config = dict(
    n_layer=12,
    d_model=192,
    n_experts=32,
    experts_per_token=3,
    d_expert=192,
    d_shared_expert=192,
    activation='tanh_gelu',
    moe_layers=[0, 1, 2, 3, 4, 5, 6, 7, 8, 9, 10, 11],
    n_empty_slots=8,
    router_score='softmax',
    normalize_top_k=True,
    routed_scale=1.0,
    balance_loss=0.000181,
    balance_bias=True,
    init_std_router=0.00624,
    lr_router=0.000496,
    n_head=6,
    n_kv_head=6,
    head_dim=32,
    vocab_size=8192,
    norm='layernorm',
    norm_place='pre',
    norm_eps=1e-05,
    positions='learned',
    qk_norm=True,
    attn_scale=0.177,
    tie_embeddings=False,
    parallel_block=True,
    init='normal',
    init_std_qkv=0.0245,
    init_std_o=0.005,
    init_std_up=0.0245,
    init_std_down=0.005,
    optimizer='muon',
    lr=0.0083,
    lr_mult_o=3.0,
    beta1=0.95,
    lr_head=0.00624,
    grad_clip=1.0,
    warmup_steps=50,
    schedule='wsd',
    decay_fraction=1.0,
    decay_shape='linear',
    final_lr_fraction=0.0,
    batch_tokens=32768,
    seq_len=512,
    doc_mask=False,
    train_tokens=296200000,
    steps=9040,
    dataset='wikipedia_en',
)
Below are experts of layer 6 (counted from 0) of a mixture-of-experts language model. Rows are named router (the router's row for the expert), up (a neuron's input weights, with its number), down (a neuron's output weights, with its number) and show model dimensions 0-47. Each number is 500 + 40 x the weight over its row's rms, rounded and kept within 0 to 999. Numbers have three digits each.
After each expert's rows: "comes after" lists some tokens at least twice as common just before its tokens as in all text. This comes from a sample of Wikipedia text that the model never trained on. Tokens count by the router's weight.

# expert 29
router:578477452520427517457499447489518538513500502466457490592495501459491474499557537478482509505564428598519605458468502468534493500470507507529512
up30:533423494502522476489432477565474567475506471436528528548510575530519497548487545481497609503516557538526533469465537505521502509560518578529484
down30:513523502559608567491580506459480487486489526439532478452443524429547434489471562382487464529466470460484458499510450479458485544474520545554588
up31:475495506530555505505468472562520519452480596505491481508478520490471453463468453489512506545514500503500560450435478544527488502502487542530484
down31:469457533458532501581510551475505552517513514502501471524460475589517453573496483482505513481488516483457516565510441462470544467512457471513459
up32:449533493451514516536466488521404528459490606544562421519535571486515480550505486479441487562536524447544472495458491461539508460410444574550534
down32:561477497492502519523465472513506496493559485472467506505475433530532571523492409521569476474499535553543495537457518484415424453518539497500456
up33:462521540464493478502463483525501515470478510469461503444485506594514588499451479519487491523507467459516535450561494500520515465486538520524563
down33:491538475519498436578495549489501453494512476516502537477527517466506445602585493462512482457483508558531510535544460482476459524472581475504465
up34:472519562476569535513536409482517499444442542588541561520491544529544483495509478461491538421465487519463532461527521487456442506466496532558458
down34:504475516521484471485523554485496493570483488497531528448526469455468492502467424562502497575495552451514539586496412485445494578514444478513487
up35:540423500467580501439503513535471528467498584465562468526459504530437493543500489430498465528475516555451497479548424543470523536479505485525457
down35:491443496483512523528477470516514486448514539456487528538454543498473556455523472537512454498441509506487427431478476561470521529539496512501465
up36:538562448437520517517561545552585519442441526471514510472557435510508520524531479519510492498540471588510544511468482481458504487427491580468566
down36:486517533539490519527509519550460494502394507433546467479464500525486414550521460567462450554540512547551498475545561511512544524566473511431453
up37:537517607480484470510585379476520495464541555524558445512485468544512457491474511442583508534481489487583524517548541539445465441458552564423477
down37:574482596496486486472511565468501472609528500502554438489479515494423493496522513467554479552553519483500540461441533542479450490510516532456494
up38:543447523458538527449465508498502469563500508578498488448494482507559497436475482543475510522431494447547479576508521458495479589467457452491524
down38:500538496493472540563531418471542516577524468499500498487556472467460444440578510497499542502511587509441512473518567477475463475548525468495455
up39:519577469463527461460517496564497511487429526428457526464507473508503484520479423477495505526406405562518592484509527477499493459581495481507494
down39:499475426573574490475490537402480504417492484477553495525484481506509509565509527481443529508487529451529398510478461521510560491489529542555545
up40:466443500459482487529535434495515550471447455487498579507506468476540444504538484484491460463508517558541461416542555454518520522502564502524475
down40:504542532542500449466515440488506423487567498576499465488480568472427523478492484439538490504467509461499575487465532525475496528465471479559477
up41:529529458591514550461509522475525433491545444557539482539534494564465552523510522496533508539517560572526434453502512502484529497484528474515541
down41:536465479445498545440483501486558497455542532431482492507465496471520493508465568453455407498531472528488504441544506522491545489504450546487514
up42:463476515534445490515550511481468509398468458496505474481450500481566448509489445476583525476518535470461520503537492514480509533507398546532516
down42:473473579481486454450458636486528522548421510491547511490475494503473470482499446547493492563470426516519491514459496553494496423504483467523490
up43:481438530502517547448505564487461511566509487483457498494535480587532463591458489478424551441490509462519516517503495403464590560536567526549433
down43:567456524491557482479485417515513464494537512495445460585499450540481530479491510496528569458523435463483511525420600533603471442491543467503537
up44:434553475534471541500429584550583552491487436556465495504491551523523504554488515552534461550478469489572602496487503469519543519501545562491458
down44:539521442529489534494544466549395475478455476536470564584464533431540549477575462499556491456520549545425518543543555552503518485514474475602506
comes after: "\n", ")", "0", "1", " |\n", "%"

# expert 8
router:508508469496512552479452499520451514444464399490507586557468513481477482476511513420465467539468524457485577527474540555548459564475399504466524
up0:571523472522447534454452452540504492484436511467528515516473513515509438553556510482488404476549444474472509545534512526506516478574535610526547
down0:509515465501595480443436545464506465488454481507498454514531522542489439597509497522561570555505511512560474543513433454501573447505579498409541
up1:553506474485520458500483471461451500554548486465486404520469441494524469523523474548437513515486573494491451564503506561493513506524514507521475
down1:490461489529513451542423522565551474455505469519459446489392538432492539499478492499472543559523467519559531444493468422478523542546465520507521
up2:480503425470500539416475467525579489558478459487568503531507484554438503572502509472428530510460487444521559470460538587465502499544511528458505
down2:522509564481486479485489473451486547564517514511514540491495495522545480510440517549530445530516503556439465539536439451561520499554456459477448
up3:515554467448571535504566488522358510420433531509538553485569466415517508524510434489479496599509469477518532474432521448468518519497546503457449
down3:452534520456467541457492534498562494538499498534455510468512577479490505458507430531517497561466494519568455551523430579521499508559469492495504
up4:464472545493561479481448546573464487489473483468573527498429474504516518447451487475468527489545411478423454561488535398534521374487574522533491
down4:481505468502450502555484477527510482463509389488506499547606429441453542489499499506548573419472516527506508529502512499497463499528453440514532
up5:497543413597509473503520483549488505530457544539460548510488529583509464512470476489476434516516475496446491477504562460548521556516503456538557
down5:513488571476428481476529506455536518484561544459513504517480472452469529499496484507571510439502504477500507495547497539493515515492446470515480
up6:471446463516542464528496492534473513530484481511560447484532440461562424508570498503467487414482560488509486496452420474469553525510486597495433
down6:496550528490493450478493497490519489394510416474518458475525403442453516521527470405561556501471515564411511505463448424547507491503537470511542
up7:518495551505503591513501507484499509457521529494525463475532551494428543585555534405523539542472465456546538447499531485525493545435485475529565
down7:539486476566447452546437524545464556537451437410424532480443480526541486442444503432518530463501495514563485588487542494484467491509466471479476
up8:510510579456514496520551440471505485537477589480448482508509455464515528500511531483519471492540549547470445391459508474443537520482529492445560
down8:476479528467469521533509492503449516505521523521455522552607545488461462495504478534537598439560443446572488491495500513494405514520434384525407
up9:556505490548503480512516491473452493526549523539491450549551534465492495463495477446547528496484497469493551475492510527518597511547432495468515
down9:510445466440450540477528559438510590515533560470535551505555477500495528538580393427464527487515524491546535478544475535495521474492516558547473
up10:490517515510547562540510502500555490528401471524535525462501430558511485472453502486536522505498356477580416462534518446521506551564464513396458
down10:563492533481537470444492545444509538583519554507470498376485521435472462538519497510506499480543539535464522522484589521520491457529502474499525
up11:517554505574418455490542519515511484510506458508527564504485512529459448476517498456455520474554462450452533508475482508501492506549519508515417
down11:467468482469523449486500519441526477422499510552535517473479533561510474476456566480496511525524569435481488482432493491452490476509568475486538
up12:572508527547539588440483485499518505497468489530524480509443491447406541531471449488493490418520556440496543450531500507433483515549508532522550
down12:453563507483473538504465539513472494501497504473510595560491530524519490508530504468508548540556535567488596541511495515467438450469534565527471
up13:551488482453483419472471487501503475546519457548510490537486471460508451445524493482458550478435514490547518483486572539570518504515507478517473
down13:503530529551569500433545541470521483491492549499525538454534518511494529545493505426518464523482523576485522484476570542531506529501488542470516
up14:466513551546520449573532567481521529506499514486517429503509494505549472503528498453574416432477455529483516464472510529430451507517499464477509
down14:545525474472494433507488414470465568470541493497575534494455474496568529463463485567557555538437491522451560451530495519574479512460520528552463
comes after: " of", " in", " for", " to", " with", " is"

# expert 23
router:483493500536509558528566525463534429466483547505533488482532468503461430477557519469471566479537485516563523559439555409478559495543508444540490
up30:532531501496450450599478460539521467468514577397506470516595442521463479487551488547441509450448509556519473539490525513481541487485416462567561
down30:536544476486494554483464561472545502544443585494438574485474548515469504571486535538502463483453462442508615442454532487517529507485489476505518
up31:502510474520532517537530500583538520443479509532506538522407470513521487560504544614535463456464531497493546525495464496492508596530507507501469
down31:519534503511467464451421510511515506476461491440586441420507500442533552401554504477467573494533505481501548490514531520476444442456527536443560
up32:457572449491557558533499525528490455421541487420511570485566443500536502470450570558478490557523504459563485473462523523494449468462570535499503
down32:520570486516458428428489482396420503503478453536428471480460445536600467518486525447487516458504549567524491521575530510494550541404482502473507
up33:533613498519487589525490503531487462551520502492522541539559525451488475470521459487515495563462417507476545496553486572492504502520547502471513
down33:431533471476540439497499503514512505486507453526445455540450520516573566501499437465493483493536531476531499580522535427564522472451509445575511
up34:504498404488501525530492462494487510508499495556475519526585489501482502487442524570503494448401531559495499485490552506505525459560478497455474
down34:463530525481489555531461449449501479532495595560546462526458530492495499531440525431479522476444500547469498543520485492474524449469572499516475
up35:523476455480491467515478469503581474553556564444518521566506449492443503480478546469482487498534500482568435488462513486497469484528525440484420
down35:514504522457538504467539565498527545520539453510538468499515584575467464499467456545486480548479470478533489472536496497457510508534447507473542
up36:446493504507542547522499490458506487522529474553428508487506530455519467528491548551467472472503508431593542491481523495478549450355469512488433
down36:435543463466541548437606462451502506482466596448572494456504545439540482488502447567443449535501473542493512513503487493481515482575453472551461
up37:513477535570519569501484474467491500558555525535502553592595529567506457485534481510552538537441458519531557524445576523539398582445510473498537
down37:553518458478456440546530515444459509488531431487458540489498583535470557535538534497461549519539464487523481522485469499499450509484611510458483
up38:456573538536493453581484548501483496499469512460530569449509471518548425550419521580511434544567422508516493423537516484495517486502436527502475
down38:480462539487516492528500467521529473519475513518533464421539552518611542419515475491411487532495544418504432597500583482513524486506416493423569
up39:472585515459477559483506498545471567515512503515483483520503511487437449462525460489475465464553528506480502520502511500509503532570592464494525
down39:496507504524480512505573474499516544493548517571500503455509487485417506486462538519508452526618522465485540462456471487538540491475494463548521
up40:443459484533450474487536451501497444450471473545471543538525419506548484482440501507480585505513538535485469542547594462523440610528490550535504
down40:509526541472573430476464496440472486514505555515467499520452473496464469496505545494437535416487489519458510452561508511523454492467488525518508
up41:458461486539526519569562581472515511590495445490437487455491434513479489572457459463478529428524517490474491450493565494536505461451499529519554
down41:474493484539477446538484492555467512539462480475504540477491533563335498541524459463498537480492474454506491559516401581551471510560474475531520
up42:538456461495494532549422496443574503445510543570534494518458514457497507491472483493501549549527493484502553524473480577497457431506526485563452
down42:452503558486474510445510522529525501500392478452485537488569552531438524517615490507559524485543464463562438495564571420435564472526435539461469
up43:450425554519496427447494531427463536525469529450472451462508551492517466526469477485469493497494488469502448498497546473570463418570492480472549
down43:522512502519518549536514528554544498534536444451480459507500490559494508526513436498540507489498488476513534532450446495488478525514508539428513
up44:489425537481493529493524500560505556432552531546522490482493477480561488548510468523464488510522514458489557477516529523512476571493459461476561
down44:505546426492509520553551480532487492505506472471506492492477475534555526414512455483562478523507512493471415431466497481474532511494488504476483
comes after: " |", ":", " the", " of", "-", "|"

# expert 21
router:515532549527514540492481490513507509491516512503521551537475508520517483516480488415452544492323576492425522555493488556546506488554438561509561
up30:560526403510549464517519551477493520468515520475491486515452422506485460508457506440515443428481551544511454503529505496444533546494481470524489
down30:478403500541510558545480480519516447507458461529458484522570458508585542523497484509584560540555470515502495516448479509461531531482533517496519
up31:436487469556460517490507517486569538511620495449426568573499511450532532520485535482472510464499558464532485496491454560513465541469557495467512
down31:498552506454520501535488476484440474486446492496486468518493461522521524514500492448490445564526492517460556565519515423480466537502481495589449
up32:470500482492541474525424506566530496534467460489431453533524503525493529447497502501505530565524469456503544428502542478514517546473514525482496
down32:497554494495477520456536500439518449578496531525460458501484468529485448438489472488520583523560447519520508477559522485566551530524583536477517
up33:463526536389504468561522460497529530505499548435503548536492478492558481512490443430484523509500506512552496455601510483454504535529500481493502
down33:587474523616555442512508485534486430462545432528569459459523573510466544496522542482549473507576517541476475575470510489519556499460516579494473
up34:507555547443531563541551424515492478531477425480504432480478450515505470477460471465565486446463447487423488508478541517445527551491551518519529
down34:526510501542496484481414493492471494426520487506486526500559576476487497500524496505487449541473559482533465525567554536464554548532553541511472
up35:483485473471486527513510539480491510486475479477501468540473523477517434509566521538477476485507493471407499443439472532508490570597564450524518
down35:417549440524463458445480471474551507506498531499430584510514475561480575465487445500516479583470502514523472534535547570513544482450518561522542
up36:508541575485480439541518472435572491464571532498543472492518509533471467521444521426489503513497544549541465481569485506524468406441492464450551
down36:534477485521506529483508487514409511516465479480514508545511524473507543513604479547578562486509460500453506540485428468474536517561467507485391
up37:466508531587460500504544526493521521511447486524501541490519503440509457479443494494553513479514502492511604482512532516427473508489467407478566
down37:513549510507545504492486455511556465449482483520512442500466508610429453504513569479574485465510473546498567496549580464510510526535464480462441
up38:443491469498506572558491503592474465525553561432456525579503561547503471556484534446489524488480449433610488450455449567520519512535498508459510
down38:534517483452538462489493517493455543490439505510523467478507517500548415559480400514445524524457526530467491468528528541454506475590548528533461
up39:530538513518584531477505526502514400471518482453558502532433601549604521545510410504463544538454475521505485549479517535478442490483490489530496
down39:557486557499459476534525521528444480498530464526515533456580491459457486495515554519527495518520548533526523530540458446523538533438483493537447
up40:444571539459486564455525423495426534532420513488558547517442519547533474491493465506526533550499457488521605519472547503489578493549492495497463
down40:578426414554520501543470542499545493463535498530538442497514537454474553503560552477513502506506529498415543509562451504502429510454495537524561
up41:489503496485476507468526431489573493512436468437505595511537515523452457499486489509526512559418477551490464495497531572466524556443449609512497
down41:499531511526621457554510581552429536523536511489457454514476494520468545482481477518549487442518501431508516544477458426551522472558509474444506
up42:507461513514465502514464447516528490461519466503464539492499510540541571500514539402469477422486513472458509440511505494501516483590586504476520
down42:517561422529590472460519505465472553590504503487463498502569513463448447502533433555457533511553518535520539526470479435472538479450498479450453
up43:586461485508510543546395443498555494508490448494504473444520528568492515525437487491468542513556528540442513482525508538528435525486456558520439
down43:492560492469554440475501545493449497515532569542462519552468540461520524557559560513527454511468471450535430450487463456483481528466514480465449
up44:539560558522566559465436413516500521466562537472458521484477549487491481498499509469527465539428505435443542486513562463471447479546584530480441
down44:540429476523468412479485579547437507464540505490530421470554550475490538566507458514514432505500488545534544529506475529510539457439479480479511
comes after: " |\n", "|", "\n", ".\n\n", "\n\n", "-"

# expert 15
router:462532462470506535513527473455489458515531504452518455520473508553538553492516398482503484527554526521525512485425466478545517422567513606572375
up30:507418569540480514522519469476570470550530466493527490491484561522539471459471456487497558550409480465486479521438537525516457476519429501519387
down30:533563448449465546487537489506538438461545505542491484508454509476475514565479514513587478529451515463543610468449502491538462519474487515516544
up31:484488515401501515463471434485492502478562467471540507456478546511522485439475419470488448483417447492535483504487474534430613492445544501507486
down31:478540517515523513548484501529496487529506457525512468577429502575525467538532491449532457490420539525527431484474464530468480482418449546469496
up32:550562556531467460472496485539473530456552458492412492415482538473512448492523500514478509549489512495491471527454475543467521510465496545478571
down32:506556518528438539506463495595474486531484510479461536568499517486535496462461501496511490423502457526459517494470519450542473463446544433615472
up33:569497564576436452550505465548504485534503429509461512505489488485518537531568418524481414452470496550416516490539507605527522459498513520485428
down33:516452433510460494498516488435546469494510469520566457538508543492495448475437525534540506508511514527508464518436489452472502524414501546483407
up34:463566542439461524491420558413545506529587496460506502470525404526433497498529486553497557406442503542530526493400460507497470434458538509520508
down34:491486509491532533607492552487492545478485563478468526534540561500521466478471560480521475406513500471496479450568516474564535472467582487520499
up35:469457500474435518490543498471597505530574506452536507539496555454542542500451417436512576566466526474493503492514497606469543483503563512486455
down35:518597442467527507544579489477473531473517493435505547415485455553482508455528510482478522496547539550522526450516520490505450468504491479524480
up36:508430544419488556426499513503532456471549506502560529473492519425506484541500483408515448451522544494557536511508471438545455498526512497474501
down36:402515483470451524469482524515545520545467551471403481477531483493512513443442520499427537460531561553524554500508512518459491463546440559492544
up37:439495564515507469535481525583539562513467484492546497516418456466443478544579450514503487553505481450505526547532504517533548450509497548505481
down37:514485459456441446467468496459497499514453429578470407529492538476474537466443448424535489516448495492487475496513560492548467506501532474425505
up38:427470497441477517474484513488563485457497481519482475554554511570530472491562482485505501464461543464493532459537491425451489488524465568468434
down38:476474513485438481530496564468517546508502458509465493548517475506464556519566483410535506551428482428541473509516418535457582522505488544439506
up39:460517497420534518531436444516538517438509473510593491508495468474462476490506463528463556414463524543520515456527544511441566495543524598456489
down39:501486482459501500522513467464479550421460597499493496476518493498490532515474573540519501547506482498526491530484528500516480565520510431536521
up40:462470424546510526515479469449545474484496461482492505520501471474511503544542560614565519516489464572511537520512474544540464493570506530461569
down40:494519503482524540520501476500498524456459517517606489520509420473412473471423517511520531491540534485551503532515512492455493465491485453474527
up41:454558514548508475524562511517509528545459513499520575513488454525486427490582569486506456433475476495558474489454545519537533521521492436509433
down41:508525482466407485521545442484459465478564524495604470505590525525522439559528550501509472535541525549462506565509465554478535501522536507490509
up42:513465455504478505517468465515501534495482476485499437490523619458499527520556510469458468571458534441519467537567511464484546459482542549499393
down42:511515466511428402469450531449541559448473425449475490518445459442516501521450507466532522477453485528424489446466540493447544467467531519562549
up43:524549478500566511489431493541464468440456561549465550542548537492550505476452472521539560551576478502453564474515522479539464423509487510443472
down43:463456468510459542462498490510453507516471465515455454507538451516444490429481476425523489536418491512468541523514470535513560488467522568525520
up44:531519504453512533496405511474500543464507505486517492483444476449501485480499523500500445559519446492511522481536478539553564545481501568547529
down44:540457567549474504516552550469488495546518497512539487480525476520602514471489491505474518486476552502539481543435491490494554512504494464552471
comes after: "\n", ")\n", " |\n", ".\n", "|", "==\n"

# expert 18
router:491522526555502529488534541488545499508487526490481483547476534485471537472429536453447525511503518461510481433503534508511499465515496537545515
up17:467521541464476510535483510533533508518508543522497513536524517504475446492496524479531501462470519473463458553460554509481495536544504453496571
down17:499520564497529467562504531520495507451507552489445505386505409558515485488505480479511493494584521538516572460520537468475494475425491527364527
up18:518474438404561569466481497527467475571564577482555529533503440542524512513440427483507502475529484491566522457503501524424487578496526528557458
down18:455437476481528461578500547535483457528519443416468493479465497457414472493472505550555584487538503538471499503467524444540496530426581492509555
up19:456565523493472544546459521491503506493512546480552540472441529444545454526539523464554487596430530532523453462445518531505445475489496522461615
down19:539562514466500470517495529540456466471472495518503435452522466535507468534489538515406449450538549487444505573499458443521566553517549561484449
up20:539602462505480480555480491499450562470528507494420421513470515586440500492486495537554483497540494557493468517581529467504453499492497535523518
down20:461476503487518524466490497463517490458526497560511509463577441505576485552547507453505519418541495498530475493489561494448456488532565562476488
up21:451527507590471479446522496498540503468498522484511516567523477434499498439466449552527553516509549540560466527419519498481546525525523484506547
down21:521462494480581498543454539477515414537453540552520477524474534522553512491480499407467468506462450531535467454577483455496539544464495532471493
up22:537546494541461465474522471510441493452490515517447511491418542525497478521504517409532531489489438481539470472485539538478500573519502582579523
down22:461474483486532595472519544484495494459536496446495488516544495557492442564496534517499470466520525473486493460509525526455514449505518553449464
up23:551515507575566488504528495448459425474467498510476453485508477440419581461538466466545505432501521545534497574479496483523519452542512505496506
down23:502446550480528461457473460518480480526457433471539582471470498551491460540454537477509445543589434448504507479516519462502468417549479469565488
up24:461529425551405509572493480522569437542560484491562492587490477485514480469484490610482475478477471513467509483552458476461504555602587456515549
down24:507515428511519513493460507495501417543473535461505499502525571441521506519465543429508486538480451506449473550529451500494488489450475487513548
up25:497530539504486472470519469543547512462418516565493511461503480461490493464485514447507531559461494449513430501545548558472463455488555525416518
down25:510521469496413475489517486551557540478519514566522453517468506492466459587502507462554432520494476479484508515471494624458557458519521457512551
up26:511518533498505503436499478472543536433475489504480537485489488457390460553549491481494513543471514507542356513528526547510526514525537524494419
down26:538465503524640493531467456493531518493491527437444532534510481606426462497456469496519559483463482527549553579455511478492471488512436536543516
up27:488540463529477501521532377560488532574525467459530557502522529494490513541452435479440485437470519495513471464502481418494478485534486517544519
down27:452538558472502493559530485476483481511457471489434471484486444454473465463471483455518474524523510506514430494534519468481485486470538425456496
up28:508508528577498508521462501513473484458550521561498420425521474528562484465433528498540450434563584490423454492427534459499539620520508466563555
down28:493514437556492478488531532467501466512537568512595485558520519503539538478442550534428485480556473552491526490486504504455456415433485554568446
up29:561401526509451506462460520475477519520455541448527452543476550486478526481480509507545521454491457464481462544548520488509467437435450451522463
down29:568493553533452550505488492616452476537501452535523431464539519527513510474514458508422557537461512497533492508540571503467481502466544523551509
up30:505537521569466565533484442501491554512529545475578513489529443504515551500509539467501528449387455502506479503505534504504468559491502456462496
down30:440504454477534502524452448551489516520447481425501448520426542493515486516496491516570482521438507546442524584515480445549444487440433494410537
up31:492427488477416490546524481517561456460548399560565488457476552492499506550492543475467495512525420518545427542553609536524542437545447530567492
down31:488524533566513431497485472544512453482495563421514508429528477481473481495480565560464472571502559480514485477458475499501455463499482522470478
comes after: ",", ".", " that", " and", " which", " it"

# expert 12
router:406495613516572472473515481530548482482504438532474438466488508421508472493535490524516446545533500517460511576551558487510413515485502488435492
up0:544506478465517450515542531515433521435552435524466445510533512480452450509435533570489448522462532557489551532494449482471424495506487472504539
down0:451539590463515524487469473437446505492481540531535481432483533498499492477510557482473549485508487548521481535538563503574556422429465487460490
up1:475505546468485463473557441464470523452535539446544506557486524428560504511513511517465455578480482495563494556475451434536466538487573482489551
down1:560503507496489455464565541476514439422542507530424469463483527425527497468495560424487456552473541487482452567539557499561488543477489511452475
up2:531512543467542503529542519505493544513493414468530378522518531518491495551499434585557483548459479435563452510491505577439503600480472513506585
down2:485516472564449545441500522505481481502449494463499558489526520469534456475519502416514499517496494447492503504507462552586524542539541463516531
up3:477536475537539489489465447469460456431477524498449529475472546426501517555491498472497491534463496472520541522536507544457452550462509479495461
down3:451453505503533575500464496461495486539546564547548521452566476466421491517498525499488475435576544480548444491575530437494422446498565460456545
up4:529533505474485486538470437522562490466385548498448483536440466479500514574487547458481455467453462461420566532494552438455542509521519539552460
down4:509478527461530388558543453477481482493533470543525531419442476508453477495495490480500500514541469538537492561482488569449440450498583466444538
up5:593504527499526530494472459576511483503509517456479504446506518483483516492540523451479417441512512509409548489548508470544551494518517486475526
down5:487490540487515504555503560458563476510489461502527463497513516439429513530536549527449476458476504514492483487452476486441491531458549572573514
up6:514468504518486538538510501547494483468493557476473506585490520487458503505457506422428463502517493497542520545499519464512458489490524495555478
down6:497454453449512491495544545548456511468526521504446488500518515552476537555467488509460447567506484484506510489480504505442418526518476424594459
up7:511477625493491442530530407470540432442457409548471519521481477556482538481525498460489495482478575576530464524552495493509478517486583488486540
down7:464478474493538555474504485457494530542520526517541536458493528480486505541469576471511486562515482475469500495436521471528494473508461519481540
up8:526441573534558482489530546473520447398498529452490551568508522518526524448479547529492504472501459542488548495436536504532487504498527534511468
down8:545560468437369560454533539544503546496467482491487467491453466487455475497474412526527502493509464438487460553475452497451517461507539539467495
up9:578547593445549513454485512493455532538565504533525532500499561469466502541486422529504534472548562578461465603545479454488442502506530543565486
down9:599429466599487472510432543527536504521481508440456495526560480500469485531500509550535416482499482454418483494438468516487500548441576509509464
up10:553583515455484509525460444511442554473487497508577511467435518505534540431557578493424520504535497445515441490580504487476540454527472483515509
down10:461540509456530453526481476548474480470438544398545564533518495464426502425467443556410577528543585533513496502463475452488444566469472412524469
up11:575508457548516522504487475483584498448570500506530495507488464488492485455551483434541509467512471485503524483475486501472461553527515582452481
down11:473486489572560527541484514445485417466530485464462427487547576486533529505454491441459500515486524482490468479513536545466568490432558452519446
up12:449486549536525554497504548537507558497524492487506457521511643536494528542417477531465502480510503475509533507557493564493476501461508538499474
down12:549468541450451385543499445525488488496496546527510420541500463505486502492569470430534497526479529518490433523491478480472557515451542489552534
up13:465485502507515510473483445575473451482428513543534499553473485409500555507488482473601475518512526504548494579453501494585487500526443499513459
down13:474578550519546507490474518480525494521517505476522529497524481451484473465509498485518532394440555478501551544426533507448512425506522542513493
up14:513434562459536544539463472479514491440476514502456440474574553499532555476440555453516566528541544506493487451431562534492488543477500463487452
down14:537568538536496464514468551517511519505484497456518465458460514555504513473511518527476497504485508529385479441480462498532564503493489523523510
comes after: " \"", " the", " a", " and", " (", " to"

# expert 9
router:547472507546487521436491504496499513429478505483469501528477507464499428486436529520492480527419431506561493468533483467470497557523459478510466
up17:438479527461477518502483451494421548521468496604532478510396523463588490571436493520444530411542518514416471463526472454411542534537443520518588
down17:471546480519491457494505476550518562467547504445470566454493487494612518512507459508494516432457531481541577528521470438509480495469516505506489
up18:520523472521465501543487459505579420454503496459447476509504497453530498508528517448477477545459492560546496471528470529531456561520480513563484
down18:493498552534477447482435456532468569490533484504518431505523465510453469493486531552590491503487591488474505549478460483478525524432454508511512
up19:476543533558486517537432571444500520475486515481506496520527469528515511487530556478454472487459515519506494473470472586577544472445467523506511
down19:506502520512467476479490494512493528524486499513515565465504504597533515449598568524493514418570457462516520534542541529485501527426521453513468
up20:483539521500518509440518467488519485504441447497537570504488425506472521524515425490490493522444448482512550505544498562498509486449474465584466
down20:453464534425571537543495520541480475543463470530497456535554513505407516525548501549493459549529491530451566489473518503478518461479582488522453
up21:525500502446427510388548500531504500441460570539493491513530595448467473439455486507485508450479461511517427460541501535464533514520490547576481
down21:498528497456480469548443489592535577521543504492495481512512532520496481527599473461476481466530510451469559571461496536481449464498531526514474
up22:441536514466513502584480465474567469523492501472474521600502570505564527539471477505511515504462522553547532491459502546514524510509467548418448
down22:466535563451459511541523479497339531432503486450491513550483405478517493503445571501515492465523560468446478511455544477489504476578482472470463
up23:496544453455516507531519474497503501430544439463465503545454487571454439563531503515385522549587477483439484529513549561484427531498519482525555
down23:541519530480543555530532547478491487483513485408504482500468466465516495585492474490575453498490480492473499526442470501435560508526482445513525
up24:474537492408512534472463413530505521444517538481518489455529495497445405476463535445540516560493507515559444513474492458413490536476495529478483
down24:484496555436532475549474463470450412549450429484484471515524470533447533537573549484532498509451458479482500503510504493460505474496404538505562
up25:572499437490490509474515509501442527447467563468518524548455437445453470574521515447440495585557572434471522500442482505502440466586556471486544
down25:463533592571479450443475551422498470471575520561463520486515518448445535577552540477539542487452488518440496513476452520447517564481493535484456
up26:484527480507449514492589444519483553537509462536486485522562608476485530485437482514480545517466479484521495498487508478475482515461477525487458
down26:509551449502546488479489477470494518495466549528485466451517483528531485491390506458506453499460515441506475453507528495578521506483533498497506
up27:472471513423500589445461463532482453539499459501455452495528479520526458551511553522499537544476525467494515457499536481553501507549455428591518
down27:459480554442452472520509581526464543483550554500487460468478543461618479488484474490510526505486417538485557471482550503467466468486431527493451
up28:561502560437454490500477480488523527444447582488488461532457445520478467513509521470469497454400497514566518443509501534536505515532490501441473
down28:514485498494552532491530445488428474520483517510503503550526581495477524467488503502546440427487472521500405540528477414563502516451486527475472
up29:496456506489432491500471533542527518497454562472523491405501524434518616524546507471503503524408469540492515529409567422456507533563569538514494
down29:436511570508473550541506501478491477587557471464506556511506461437472496586498416465498431439455463449512458476575481472538483473504530499517515
up30:517515475609415496477495486472501522487533573501506508550588588496481498443508559503507496467426487540524516531468495488521469453516515439494572
down30:514509522498508577487494528557534536500494452484549440565471504543553490472482455524466559509454507573440468530529442482533509521468504576555462
up31:499440493449459525458439501514533538511505484493527610599558570438520523435493544491509437534525485487505501475538544438521533512536450481522518
down31:531481563549528529575554582457554418532473472476428473469447473488460511564549462510546531474424484480469489456535499461543445470571520544456422
comes after: ".", ".\n\n", "==", " The", "==\n", "\n\n"